Experts of a small language model: width 512.
Below are experts of layer 9 (counted from 0) of a mixture-of-experts language model. Rows are named router (the router's row for the expert), gate (a neuron's input weights, with its number), up (a neuron's input weights, with its number), down (a neuron's output weights, with its number) and show model dimensions 256-383. Each number is 128 + 32 x the weight over its row's rms, rounded and kept within 0 to 255.
After each expert's rows: "raises" lists some tokens whose logits its average output raises strongly, later layers aside. This comes from a sample of Wikipedia text that the model never trained on.

# expert 1
router [106 122 110 140 110 135  83  97 137  93 160  91 143 147 149  95 153 133 168 133 176 157 120 102 164 178  85 150 124 109 150 166 127 138  85 100 165 166 161 138 100 116 135 125  54 117 137 133 120  78 122 181 123 181  86  94 147  35 109 157 156 159 123 148 120 130 101  81 134 136 147 115 177 157 125 128 130  66 137  96 101  73 166 218 147 182 119  93 118 168 118 111 159 144 148  77 146 101 129  76 168 156 113 189 101 110  98 136 119 156 156 154 163 109  99 143 139 181 111 136 118 104 147 158 161 186 162  85]
gate4 [ 84  43  93 160 164 111 128 147  83 107 134 128 170 154 126 112 115  61 148 109 103 128  73 158 116 181 103 115 110 141  92 151 116 118 139 107 140 121 115 112 131  78 132  92 139 143 121 119 165 158 131 172 163  82 159 138 120 162 145 128 184 148 136 118 180 102 110 112 158 101  87 116  86 126 130 104  85 130 126 143 113  76  89 153  76 179 109 104 138 132 137 158 124 116 148 120 140 101   3 129 162 138 166 175 106  85 135 179 157 114  77  94 130 131 143 141 130 113 155 150 155 114 136 169  68 102 100 143]
up4 [114  35 205  75 176 153 154 172 124 189 134 130 136 151 107  81 112 146 148 138 161  61 165 154 157 172 108 113  73 185 120 115 114 156 134  94 135 177 123  74  98 132 108  86 128 160 143 176 151 162 112 108 159 126 138 111 134 116 120 134  99 182 112 107  75 129 129 123 136 115 166 159  72 178 102  83 138 189 169 145 135 126 186  95 120  92 131 121 113  88 187 165 117 158 108 176 133  71 138 124 171 146 165 140 142 120  95 126 108 140 178 177 130 127 183 122 104 171 148 137 186 194 142 173 139 135 142  98]
down4 [ 85  84 178  81 154 123 138 128  30 121 127  81  86 115 171 138 119 172 129 113 148 139  91 155 110 130 172 187 118 104 118 127 101 147 154  61 158 219 171 104 158 131 141 137 127 171 123 172 182 164 153  70 130 107 121 144  81 139  83 139  93  99 131 131 149 130 140 124 169  84  98 164  79  97 132 113 146 154 160 121 161  69 149 138 160 107 122 176 123 152 100  96 142 107 131 155 153 106 139  93 114 157 142 159  70 150 162 165 155 116 134 136 131 120 117 168  98 120 128 126 146 170 119 164 158 140 160 162]
raises: " ", "-", " the"

# expert 3
router [116  77 118 155 101 127  93  88 111 104 167  55 195 162 126  53 135 172  82  72 154 177 138 108 141 145  76 177 152 117 129 128  56 159  17 136 105 185 108 192 111 141 134 167 128 137 129 125 164 128 146 111 128 104 106  90 146 120 133  95 151  81 141 134 131 149 114 124 107 147 142  98 184 149  73 141 119  98 119 106  93  93 119 173 147  88  57 154  84 124  76 137  99 205 145 111 135  90 142 151 118 157 129 153  73 121 108 144 142 106 136 119 121 134 162 102  62 110 130 156 135 150 132 118 229 192 170 139]
gate0 [ 73 200 126 128  89  89 123  95 113 132  97 122 166 156 144 110 160  76  96  91 112 158 154  58 134 132 140 134  82 175 103 137 138  90 187 174 117 131 199 165 166 230 126 174 129 158 111 177 150 128 128 137 134 139 162  67 141 166 152 144 101  92 141  87 215  79 145  53 146 132 145  71  77 167 132  97 177 143  99 160  95 169 171  96 143 111 101 122 111 174 146 117 121 130 101  99 156 156 160  77  76  98 125 140 102 165 144 218 107 110 137 125 189 171 122 141 150 103  86  93 140 137 125 153 141 147  36 144]
up0 [138 161 154 127 126 110 160 123 182 136 146 120  60 100 158 150 114 127  98 132 107 138 174 135 133 166 108 128 180 180 144  90 127 151  27 123 111 115 148  64 145 150 127 169 113 125 118 124 163 149 123  86  97 154 135  88 145 111 146 172 137  99  87 153 116 141 157 141 154 152 100 110  89 145 151 143 145 134  74 197 135 133 176 108 126 135 167  93 127 110 112 140 132 122 159 136  71 141 146 123  92 143 144 117 159  63 140 136  70 137 184 115 133 145 103 139 166 138 151 127 124 100  99 100  91 152 106 156]
down0 [134 155 124 168 141 137 165 151 146  97 172 135 106 114 141 164 126 108 125 171 137 187 137 120 195 139  97 143 143 115 129 143 137 141  76 202 114 147 147 118 153 120 116 106  86 135 124 122 120 191  24  78 166 134 181 106 154 107 192 167 137 102 128 189  47 131 107 176 127 156 139 120 172 149 134 157 106 130 142 124 109 128 164  56 135 166 152 158 152 131 137 117  80 126  79 137 148 176 119 136  87 147 114 171 145 136 146 144 107 123 175 120 131 112 114 106 150  89 154 113 100 105 105 126 159 126  92 144]
raises: " |\n", " |\n\n", " |", "]", ")\""

# expert 16
router [101  18  79 151 128  90  87 121  86 145 145 108 133 150  83 115 120  90 152  89 137 106 173 101  97 163 140 123 167 147 132 148  88 164  91  79 100 133 152 162 145 161  88 133 161 156 126 143 103 102 179 113  92 146  64 116 111 119 179  81 109 122 175 144 132 156 119 134 186 154 153 150  63 168 182 169 119 133  75 145 104  98 126 127 112 118 153 138 167  89 113 137 158 121 105  83 136 141 110  29 123 100 128 172  79 167 116 124 180  94 150 121 125 113 148 135 183 103  85  84 132 111 107 107 159 230 158 128]
gate4 [130 117  83 112  93  72 106 147 146 119  53 142 127  91  98 154 124 131 201 173 119 143  78  86 142 132 115 128 150 128 142  95 119 137 166 139 146 161 134 170  99 106  91  97  62 166 184 103 170 142 139 110  89  86 141 193 139 112 133 215 167 123 144 187 162 130 146  71 137 122 116 126 125  83 159 142 177 147  92 114  94 156 132 131 119 116 111 156 126 105 135 149  77 120 206 108 142 162 126 119 152  88 188 152 101 104 159  99 124 142 150  87 125 110 147 147 148 110 145 123 142  98 150 129 111 129 174 128]
up4 [150  88  66 150 216 105 153 195  99 158 147 187 130  94 126 127 107  88 156 158 116  95 163 148  86 122  44 126 182 151 149 135 152 139 104 133  81 125 144 169 202  89 129  98  73 172 150  85 157 117 107 159  76 179 181 114 101 165 105 131 174 103 123 119 144 115  93 144 127 127 100  91 105 129 147 148 119  98  86 108  79 142 133 124  62 221  49 112 168 152 123 113 174  95 134 151  71  69 105 121 136 166 115 173 106 111 114 128 145 129 137  76  93  82 188 188  76 163  59 104 139 108 121 119  85 222 142 140]
down4 [119  96 137  83 133 133 111  88 112 155 111 121 134  87  72 103 177 142  96 120 108 142  48 126  66  83 122  88 145 122  72 204 118 122  88  79 142 124 159 116 105 132 105 162 124  88  95 111  86 151  62 159 166 110 150 155 124 142 173 111 143 118 158 117 100 202 139  97 103 132 130 114 145 140 168 162 128 134 120 139 140  97  85 151 124 155 120 133 105 159 119 128 116  94 153 124  26 133 117 144 123  99 137 112 151 140  84 144 117 141 112 133 141 140 100 155 120 134 139 145 149  99 152 149 136 121 101 126]
raises: ".\"\n\n", ";\n\n", " others", "\".\n\n"

# expert 18
router [ 72  54 136 143 170 138  65 100 133 165  68 118  86 211 149  88 112 122 157 113  91 138 105 171  83 155 113 150 167  80  80 120 148  84 105  84 132 170  90 172 111 135  81 158  96 185 119 153 142  83 155 129 137  66  77  87  99 130 191  96  85 129 139 106 161 173 131 112 137 138 166 128 158 153  81 150 149 157 156  86  34 113 135 156 167 148  79 111 117 120  88 105 137 125 164  57 126 115  92 133 104  77 206 124 111 195 152 109 112 124  86 113 160 133 135 149 109 152 123 124 164 137  97 114 164 187 106 132]
gate4 [186 179 145 127 138 125 126 138 168 156  92 144 128 140 145  98 127 133 129 136  73 150 158 105 143 207 125 164 117 111  83 144 131 123  99 131  81 158  93 235 159 124  94 110 150  75 111  82 165 158 114 136 125 108 121 135 149 109 148 160 137 226  56 132  93  83  73  80 150 153 117 130 137 134 161 103 162 132  86 128 121 129 150 143 150 101 151 120 120 110 128 172 124 112 183  90  51 116 107 127 138 138  88 130 114 115 204 150 143 127 169 176 102 100 158 145 125 171 152 186 107 145 133 113  82 120 179 124]
up4 [150 165 140 154 115 133 137 125 132 200 135 110 138 177 128 123 134 151 106 109 107 178 130 122 147 159 130 210 134 174  92 150 110 134  71 115 105 108 112 187 151 194 185 184 143 140 104 142 105 124 140 137 159 179 128 189 164 138 111 154  63 129 184 127 143 135 162 117 126 211  88 193 110  89 116 106 118 148 156  72 145  74 115  94 132 149 144 154 126 135 138 138 104 119  89 133  94 155 128 146 132 172  91 118  57 119 157 128 168  59  74 150 136 206 111 143  82 108 109 120 156 126  80 105  82 107 100 125]
down4 [141 136 127  62 130 137 152 112 145  91 191 141 123 113 153 138 159 128  79 132 164 133 109 113 126 120 162 164 173 132 194 153 205 152 145 110 110 151 161 116 150 140 121  87 173 183 181 123 109  97 145 190 125 149 173 181 119 150 101 190  76 165 104 157 152 174 177 136 129 125 144 125 113 127 115 150  62 106 137 126 130  98 109 190 119 160 169 120 112 148 143 189 176 101 143 157 141 130 100 144 136 108  81 149 117 150 122 193 174 155 123 121 123 192 172  79  89 137  89 127 126 138 122  91 116 149 117 158]
raises: ".", ",", " (", " ["

# expert 2
router [ 98 140  77 116  87 107  92 119 108 131 196 122 135 127 115 178 140 122 140 164 149 111 119 147  97 118 127 160 127 148  92 119  96  92 129 133 148 115 186 146 151 116 150 127 181 186 165 193 208 108 174 110 132 102  92 102  63 175 189  90 131 121 141 147 177 146 129 143 127 136 138 114 163 166 104 163 118 143 105 108 153  54 105 152 144  97 100 121 148 130 125  94 113 148 160 144  96 117  45  68 133 121 131 175  79 131  61 115 129 128 134 103 177 116 120 134 142  96 131 109 119 118 143  61 126 189 151 134]
gate4 [133 155  59 106 121 174 153 169 118 157  92  90 107  93 120 129 178 130 135 101 116 131  60 150 110 109 124  75 115 149 144 132 168 141 167 154 149 118 166 159  76 150 150 139 126  65 176  87 121 119  99 114  85 129 116 118 129 105 133 128 126 128 156 147  93 102  99  99  27 165  90 162 150 149 157 151  89 160  96  76 145  98 120 175  88 142 143 178 101 140 148 100 123  90 179 131  51 185 112 162 126 141 140 112 103 121 105  92  88 127 122 126 143  83 119 153 110 192 118 111 116 129 127 138 101 149 104  94]
up4 [167 140 112 170 215 163 169 192 197 177 127 101 163 159 118 123 171 128 100  81  64 121 104 135  54 132  95 159  98 176 156 121  91  74 113  96 103  65 139 192 134 109  96 119 170 135 180 133 148 153 142 118  82 137 175 102 134 107 142 121 166 112 173 136  61 132 126 152 116 117 140 139 144 155 233 145  90 151 131  82 186 137 120 130 134 121 139  98 155 129  93  94 167 139 136 170 132 145 116 161 103 138  90 121 195 125  76 130 110 153  82  91 184 142 139 148 133 119  89 109 204  73  80 134 154 155 113 144]
down4 [128 178 198  87  87 152  99 145 174  88 168  79 126  92 105 162 143 126 144 182  41 124  74 128 111 103 138 100  99 128 130 113 108 130 112 161 130  91  85 121 126 110 143  81 160 151 128  66  74  98 124 138 122 138 122 135 175 107 145  87 118 152 148 164 130 127 154 162  70 178  74 166 167  92 135 193 112 140 128 122 145 131 134 112 167 195 201 114 152 126 158  77 164  61 119 136 142 101 128 141  86  86 103 116 144 149 175 114 111 158  56 136 167 121 136 119 118 106 168 154 119 136 153 158 100 103 114  92]
raises: ",", " on", "\n", " (", " for", " in"

# expert 19
router [145 129 130 151 137 133 153 115 101 160 129 111  68 153 150 130 134 139 208 190 102 141 167 157  63 170 106 147 154  68 102 128 110 183  76 108 175 187 149 168 127 184  73 121 100 174 157 109 143 104 185 108 156 156  67 123  58 167 179 147 120 164  72 139 115 101  89 168 101 107 184  85 108 152  91 171 117  60  74 105  86 134 165 101 115 138 131  87 134 138 156 169 133 128 150 150 168 141 116 114 106 140 175 147  84 199 125 175 202 142 161  98 178  96 131 112 105 118 123 159 153 108  92 150 165 152 172 108]
gate1 [ 93 114 137 110  83 172 138 118 125  98 178 132 124 119 122 166 212 153  79 132  81 142 117 129 108 167  94 174 153  89  89 157 156 166 168 112 124 126 126 104 132 109 126 145  77 125 128 130  86 108 109 127  96 125  95 120  83 127 140 105  89 160 129 154 142 128 143 132  83 163 161 101  58 120 103 186 101 122 152  99  99 143 151 159 147 100 133 155 150  87 116 136  99 114 181 138 105 122  46 187 105 125  90 123 113 158 165 162 105  92  80 149 149 149 166 164 219 138 159 139 135 178  68 124 103 206 143 128]
up1 [134 105 127  83 120 145 112 149 110 155 137 122 109 110 148 152 163 129 120 152 163 145 103 107 155 200 185  97  90 123 146 137 142 153 107 135 102 113  86 110 141  87 187 111 123 143  82 164 134 136 178  53 113 158 112 124 154 158 152  88  87 204  59 100 135 131 110 120 117 111  70 110 121 141 121 158 114  82 121 187 233  86 121 124 165 134 133 108  97 136 131 133  79 152 159 132 106 148 180 118 121 137 159 159 128 161 126  99 159 142  93 103 138 113 115 105 122 159 123 131 110 138 148 182  81 156 127 144]
down1 [ 91 141  83 130 167 120  89 112 129 130 109 118 143 140 155 126 102 195  88 147 137 128 102  59 108 162 124 164 111 115 122 119 169 120 141  66 119 118 168  61 189 181 134 133  96  81  99 135 159 104 167 163 134 106 102 105  79 119 170  99 214 222 118  38  86 183 115 162 180 181 120 166 127 106  92 152 139 105 110 158 102 124  91 148 178  93 180 133 123  90 134 108  83 157 116 112  89  67 107 109 101 169  93 144 128 126  95 101 122 153 142  79 198 131 118 162  85 150 119 135 148 139 143 104 134 180  41 128]
raises: "ages", "ony", "ents", "ent"